config.toml
n_layer = 12
d_model = 320
n_experts = 16
experts_per_token = 2
d_expert = 192
d_shared_expert = 0
activation = "swiglu"
moe_layers = [0, 1, 2, 3, 4, 5, 6, 7, 8, 9, 10, 11]
router_score = "sigmoid"
normalize_top_k = true
routed_scale = 1.0
balance_loss = 0.00413
balance_bias = false
router_cosine_scale = 10.0
init_std_router = 0.0273
lr_router = 0.00108
n_head = 5
n_kv_head = 1
head_dim = 64
vocab_size = 6323
norm = "layernorm"
norm_place = "pre"
norm_eps = 1e-05
positions = "rope"
rope_base = 10000.0
rope_fraction = 1.0
qk_norm = true
attn_scale = 0.125
tie_embeddings = false
parallel_block = false
init = "normal"
init_std_qkv = 0.028
init_std_o = 0.00569
init_std_up = 0.028
init_std_down = 0.00569
optimizer = "muon_variant"
lr = 0.0261
lr_mult_o = 2.0
beta1 = 0.95
lr_head = 0.00915
warmup_steps = 87
schedule = "cos"
final_lr_fraction = 0.0
batch_tokens = 262144
seq_len = 256
doc_mask = true
train_tokens = 1469000000
steps = 5604
dataset = "wikipedia_en"
Below are experts of layer 9 (counted from 0) of a mixture-of-experts language model. Rows are named router (the router's row for the expert), gate (a neuron's input weights, with its number), up (a neuron's input weights, with its number), down (a neuron's output weights, with its number) and show model dimensions 192-255. Each number is 200 + 20 x the weight over its row's rms, rounded and kept within 0 to 999.
Before each expert's rows: a language model's description of what the expert responds to; "raises" lists some tokens whose logits its average output raises strongly, later layers aside. This comes from a sample of Wikipedia text that the model never trained on.

# expert 6
Description: Word-initial verb stems. Opening stems of long Latinate words awaiting a suffix, such as comp, oper, particip, elabor, interp, plus section heading markers (==).
raises: "- Binomial", "uture", "936"
router,197,189,179,213,190,239,166,181,191,187,186,208,195,181,175,172,190,224,206,152,197,196,208,221,203,259,190,214,179,168,183,204,189,208,186,200,182,188,199,203,192,216,207,175,213,174,174,218,192,221,204,186,202,209,224,202,200,214,227,210,223,219,195,236
gate0,196,191,167,194,141,196,182,209,204,201,175,175,223,192,214,185,214,208,216,211,205,197,176,195,196,193,191,173,183,193,188,158,198,209,169,229,224,179,208,223,189,215,250,211,185,188,198,191,203,195,209,194,167,177,233,202,195,239,185,196,203,186,213,212
up0,216,191,209,200,194,200,198,209,226,182,202,200,161,221,186,212,192,207,211,167,216,198,222,193,180,212,210,148,214,247,186,179,186,201,231,172,171,209,205,218,203,202,181,213,211,203,198,201,230,202,214,216,233,199,180,183,191,194,230,191,172,209,180,175
down0,200,188,196,232,220,208,199,165,219,171,218,192,167,177,210,209,186,196,166,189,202,203,177,184,161,211,239,185,203,187,198,180,215,194,192,191,225,175,210,193,194,220,207,220,204,221,186,189,187,137,211,217,181,235,192,176,197,176,174,215,178,207,205,219
gate1,189,188,191,182,197,167,163,186,197,183,227,197,164,171,181,188,179,231,207,204,192,187,198,188,178,168,194,210,185,163,161,240,172,215,186,200,210,215,182,197,195,204,203,194,254,212,187,214,228,190,240,177,147,198,183,201,200,174,213,172,208,204,156,201
up1,206,221,181,206,177,227,203,188,235,187,211,194,201,202,197,231,182,173,185,211,204,240,194,189,214,221,229,204,179,199,224,232,211,176,196,183,195,198,201,204,184,184,209,178,201,222,173,211,220,223,171,198,194,204,201,207,198,189,166,236,196,192,192,172
down1,169,226,164,214,207,211,204,176,182,180,230,216,212,254,206,213,187,183,192,237,192,166,252,182,207,158,190,203,185,212,185,191,171,172,205,240,182,219,201,215,208,188,223,180,209,195,191,200,189,216,231,183,196,209,195,211,187,214,198,199,214,176,222,224
gate2,226,213,211,219,233,243,178,200,191,226,242,222,218,182,175,179,197,218,201,184,157,169,245,218,204,210,183,214,201,214,201,219,200,214,200,188,197,203,172,207,207,214,211,175,205,211,209,206,224,216,176,180,165,185,192,231,211,202,208,167,180,233,191,188
up2,193,183,190,211,171,210,205,217,220,190,211,185,192,170,195,180,203,200,242,215,231,179,182,250,193,179,221,271,180,245,223,197,233,162,198,202,222,160,179,199,220,185,206,212,187,187,221,177,175,201,179,195,187,174,177,193,235,200,207,228,170,181,213,241
down2,177,208,198,190,216,208,194,234,226,200,180,210,243,189,221,247,212,197,190,228,173,207,234,211,167,224,215,205,209,215,186,194,215,177,181,177,187,216,178,207,192,212,171,208,224,214,225,198,197,231,223,167,223,192,189,183,199,205,202,197,221,210,222,176
gate3,227,209,186,203,217,191,195,212,201,165,184,170,216,169,186,201,222,205,183,173,185,208,175,217,216,217,187,199,204,186,193,251,195,191,194,216,185,169,206,248,185,183,197,187,212,196,204,190,215,211,229,244,204,192,212,200,201,223,183,202,195,216,203,208
up3,182,197,204,179,189,217,143,177,202,211,252,186,172,182,172,185,194,211,221,180,210,204,218,170,245,178,187,236,179,197,216,196,218,238,181,198,226,183,215,201,225,219,221,173,190,194,234,201,209,215,208,204,196,193,186,220,195,206,189,178,234,167,193,189
down3,172,209,192,162,215,216,189,188,210,207,212,232,180,220,202,183,205,188,199,225,171,181,187,174,170,204,197,171,196,190,198,191,231,194,214,201,181,223,219,176,226,174,255,194,160,191,173,185,200,186,209,199,179,181,238,209,180,180,192,178,196,203,196,205
gate4,196,175,211,190,208,208,215,193,175,229,185,181,193,215,194,168,209,205,198,202,191,181,198,204,212,233,242,224,206,179,172,233,176,218,191,210,199,204,207,197,199,201,227,207,190,196,201,222,246,159,246,188,217,209,217,188,193,206,234,201,194,184,195,226
up4,210,206,182,206,187,202,228,224,200,196,203,205,193,180,203,205,197,202,171,183,206,170,209,172,198,155,176,192,182,217,234,206,199,197,239,185,220,195,174,216,191,206,187,196,231,200,208,233,223,220,239,186,154,194,219,204,195,220,201,191,222,217,178,194
down4,191,208,225,227,183,234,186,232,201,177,193,211,188,171,193,199,175,210,212,230,220,202,214,169,194,188,200,204,204,196,227,209,235,205,168,192,223,195,185,211,200,212,243,186,197,183,219,164,216,204,195,211,205,208,197,212,191,187,174,222,189,180,199,207

# expert 15
Description: Vowels in foreign names. Vowels, umlauts and syllables in Chinese pinyin, Asian, Nordic and Arabic names and CJK characters, such as Zhǔ(x)í, Fe(i), Ögm(und).
raises: "e", "-", ".", "y", "i", ","
router,237,211,182,190,193,214,159,169,207,204,203,205,189,179,211,184,185,205,196,179,178,230,153,212,192,196,204,196,168,202,208,201,172,203,212,199,197,179,187,219,173,187,221,159,185,187,226,211,174,194,224,208,204,189,210,226,199,237,184,210,185,226,192,204
gate0,224,199,184,205,222,200,183,188,164,207,207,199,167,213,191,193,170,179,216,165,176,226,196,178,217,186,197,268,215,238,226,185,235,178,223,237,194,193,198,225,197,188,167,172,178,176,216,201,247,227,223,221,229,203,211,214,188,207,195,202,201,201,205,175
up0,224,169,190,188,209,239,207,173,185,217,201,219,223,210,186,191,231,159,185,219,186,195,220,190,197,200,204,215,204,182,206,187,233,177,171,189,210,187,208,223,203,234,212,210,172,205,251,205,202,170,188,200,182,218,159,185,189,190,190,228,182,183,205,207
down0,217,191,222,256,182,225,205,199,194,216,193,185,187,208,217,157,235,169,201,219,214,226,190,225,223,219,197,207,192,249,207,205,173,203,171,217,185,203,206,211,212,207,202,180,203,218,186,207,191,222,221,175,213,208,197,179,228,205,164,197,216,192,183,205
gate1,244,225,233,196,162,158,187,162,209,148,154,220,229,202,187,206,250,199,243,166,192,196,198,194,202,172,207,174,168,219,181,213,167,224,203,233,202,179,216,221,191,182,193,216,201,216,214,216,176,179,185,212,201,191,239,229,205,209,205,193,200,216,201,212
up1,181,236,187,157,181,170,230,218,245,203,162,197,171,229,208,204,191,215,197,170,209,210,221,218,183,221,209,179,180,222,210,197,164,202,217,248,207,181,221,161,185,203,189,197,162,198,194,219,227,191,200,205,221,223,193,194,181,165,211,209,232,201,214,180
down1,206,211,182,238,225,182,174,204,211,248,193,220,233,195,255,213,242,214,218,197,217,152,153,202,186,189,174,217,191,213,220,200,215,163,194,209,202,203,179,201,191,162,200,226,237,208,195,175,225,192,183,186,207,201,192,220,191,185,203,201,213,209,188,194
gate2,199,200,213,199,212,186,178,221,219,186,189,223,192,192,213,185,180,199,173,182,218,211,152,186,166,209,216,201,221,217,202,228,207,232,202,190,154,200,201,222,195,190,229,195,190,222,202,214,229,200,210,226,140,229,237,211,236,204,181,189,214,185,208,174
up2,223,203,226,186,190,206,195,189,237,176,179,159,192,208,199,195,240,226,181,201,210,181,222,203,174,197,203,205,236,196,172,222,221,189,206,208,193,203,160,209,208,188,211,211,150,183,230,206,204,213,203,179,205,180,158,223,208,195,205,210,227,172,235,218
down2,182,203,208,191,201,209,202,233,211,186,201,188,222,207,235,228,225,199,224,222,161,189,218,180,224,215,196,188,219,211,173,181,223,195,192,229,185,154,213,199,184,203,177,190,184,223,249,202,206,206,191,192,224,180,191,204,164,209,215,184,188,194,181,192
gate3,181,212,205,183,205,227,171,206,214,213,213,236,186,155,195,196,200,194,171,205,228,199,167,182,191,207,184,193,183,225,215,214,243,225,216,182,226,197,189,222,193,172,180,177,215,192,201,199,207,228,235,187,212,228,235,212,208,222,188,196,201,215,209,193
up3,176,197,197,166,214,215,209,206,249,226,196,207,206,217,181,184,175,199,223,245,211,196,231,196,202,202,185,174,208,235,229,191,211,231,214,175,202,205,198,172,197,188,184,192,201,210,179,173,214,179,208,195,223,209,200,209,198,182,168,213,225,206,202,218
down3,203,210,178,201,185,183,206,208,160,179,203,238,208,162,188,203,217,197,212,206,199,213,177,185,215,232,193,201,180,172,199,192,191,191,218,177,182,169,165,215,212,221,164,201,216,190,154,204,209,199,197,184,169,218,198,234,177,165,212,165,211,193,196,179
gate4,191,199,200,186,213,187,191,180,202,201,192,189,178,164,188,226,197,200,184,204,224,176,169,226,187,213,206,212,218,197,236,211,182,184,217,237,182,183,199,184,212,195,219,197,147,173,220,235,196,205,226,184,198,178,174,197,219,230,171,209,210,186,225,192
up4,237,181,220,218,217,203,201,195,182,182,203,187,228,141,194,186,188,218,205,190,179,172,224,195,188,204,185,203,229,194,207,197,188,202,186,215,189,197,196,177,203,196,204,191,246,223,186,226,185,224,204,195,207,181,222,192,196,162,193,218,210,196,207,217
down4,203,206,168,194,203,221,211,182,171,222,208,191,213,208,200,208,204,220,187,202,202,208,193,217,210,172,214,227,200,182,184,233,201,173,188,180,209,151,186,185,224,221,173,178,236,193,215,235,188,199,175,187,229,207,210,224,223,201,144,203,200,189,181,181

# expert 8
Description: Foreign name pieces. Letter fragments inside South Asian, Arabic, Persian and other non-English names and titles, often in film or cast tables, such as Madhav, Panchayat, Tirthankars.
raises: "ar", "at", "am", "an"
router,214,185,193,184,192,234,209,192,223,209,196,201,181,185,176,203,205,158,174,182,202,224,196,232,172,242,203,202,163,189,205,187,197,202,205,173,196,174,183,200,186,208,208,206,188,199,193,181,170,194,228,177,214,184,221,221,203,210,220,168,214,199,204,201
gate0,186,222,204,197,222,232,185,182,193,227,192,177,206,240,218,197,214,182,205,196,175,177,212,192,206,199,185,194,200,209,187,221,216,211,191,187,189,187,207,177,228,195,217,175,208,191,221,171,197,188,207,169,196,190,189,232,168,197,209,194,195,226,189,228
up0,185,217,205,215,198,177,172,163,182,182,203,191,206,198,159,215,187,177,204,235,218,189,198,209,204,186,213,220,176,204,213,175,222,188,191,226,187,196,192,189,203,200,199,189,194,230,195,198,193,233,159,222,169,242,201,184,205,165,213,197,224,205,151,194
down0,214,228,196,191,187,214,191,139,178,236,258,220,198,219,182,203,177,209,190,200,192,168,211,213,212,221,207,211,184,192,233,192,212,176,224,155,190,224,222,198,197,188,214,188,186,199,176,178,196,164,185,229,211,208,228,183,202,259,203,210,185,240,152,190
gate1,208,213,226,187,197,225,222,170,235,201,235,224,193,186,181,219,136,212,152,207,199,225,222,193,200,185,183,230,211,185,196,235,197,214,220,179,197,182,176,213,217,184,228,192,205,165,207,205,183,218,197,226,185,198,178,205,206,202,216,194,194,227,163,200
up1,216,221,234,207,232,225,207,155,192,178,218,217,207,193,235,209,191,161,159,212,202,189,217,196,197,214,199,201,193,211,187,191,209,240,243,196,198,218,204,154,177,192,205,225,220,196,216,185,194,198,197,182,172,188,181,195,194,201,159,211,239,215,180,206
down1,219,218,205,214,170,180,185,205,196,224,243,224,246,179,182,209,218,198,190,212,216,194,168,199,215,200,222,216,199,202,213,185,202,163,202,189,208,191,218,173,257,200,181,203,214,216,197,227,178,216,230,210,183,188,217,192,171,214,188,182,193,182,193,224
gate2,205,189,207,208,161,213,166,173,197,215,219,200,183,202,201,174,217,190,195,201,219,166,185,240,222,207,183,226,154,215,168,205,248,194,194,206,207,168,183,213,196,186,217,170,132,204,177,229,176,170,197,171,224,198,186,209,153,233,226,219,194,223,166,204
up2,245,170,190,187,198,184,198,200,243,175,225,202,199,168,195,233,199,169,208,165,170,225,207,198,204,176,171,204,193,216,232,217,203,211,204,176,157,194,186,197,223,193,207,189,236,195,189,179,209,186,227,176,165,190,202,207,172,189,216,183,237,181,188,214
down2,218,173,153,198,169,192,211,203,228,175,195,210,198,212,165,140,203,232,217,197,206,184,174,224,209,192,220,203,181,195,210,240,209,191,202,189,221,217,188,230,219,204,211,203,205,210,220,241,202,142,240,238,190,173,216,191,225,190,223,191,202,195,205,154
gate3,206,201,224,196,217,188,196,191,162,213,169,190,207,194,213,204,233,178,181,185,170,222,182,241,212,224,237,185,222,213,212,143,185,202,216,206,155,206,193,173,203,239,202,222,198,187,184,201,202,184,195,180,197,219,212,208,195,213,212,245,236,183,218,190
up3,176,222,203,211,156,207,226,177,218,233,183,216,219,195,234,156,180,199,199,206,230,228,165,197,181,263,202,208,227,193,196,197,226,214,210,222,205,228,190,185,148,213,194,200,182,183,180,205,182,210,200,187,184,208,224,216,228,220,228,168,186,196,210,197
down3,177,180,205,233,195,195,193,186,202,199,210,210,184,174,182,193,216,213,187,218,194,182,201,191,184,220,211,178,215,212,181,213,222,179,219,180,202,222,179,187,195,177,252,179,227,191,230,184,198,182,177,182,229,187,188,190,183,207,129,195,161,214,177,195
gate4,226,201,228,198,214,225,212,186,175,220,184,204,179,233,183,226,216,199,213,151,211,201,186,211,177,203,197,181,220,228,225,202,218,217,205,206,221,208,189,218,181,193,228,160,186,177,218,177,172,176,197,212,176,212,195,231,209,223,207,209,187,207,195,216
up4,194,192,212,210,173,178,178,232,181,177,198,194,220,162,176,229,182,169,200,202,223,193,218,204,213,209,198,211,212,216,202,160,197,175,193,204,205,155,192,209,204,193,226,195,221,182,205,218,218,180,214,188,193,223,227,176,178,188,222,235,214,154,187,196
down4,197,179,161,218,203,180,214,185,190,219,187,199,198,163,169,186,212,221,188,185,182,191,199,216,235,211,210,190,183,210,208,202,206,164,206,193,218,191,198,193,203,198,217,213,187,237,165,185,212,219,213,205,178,223,205,193,206,196,201,198,206,177,247,206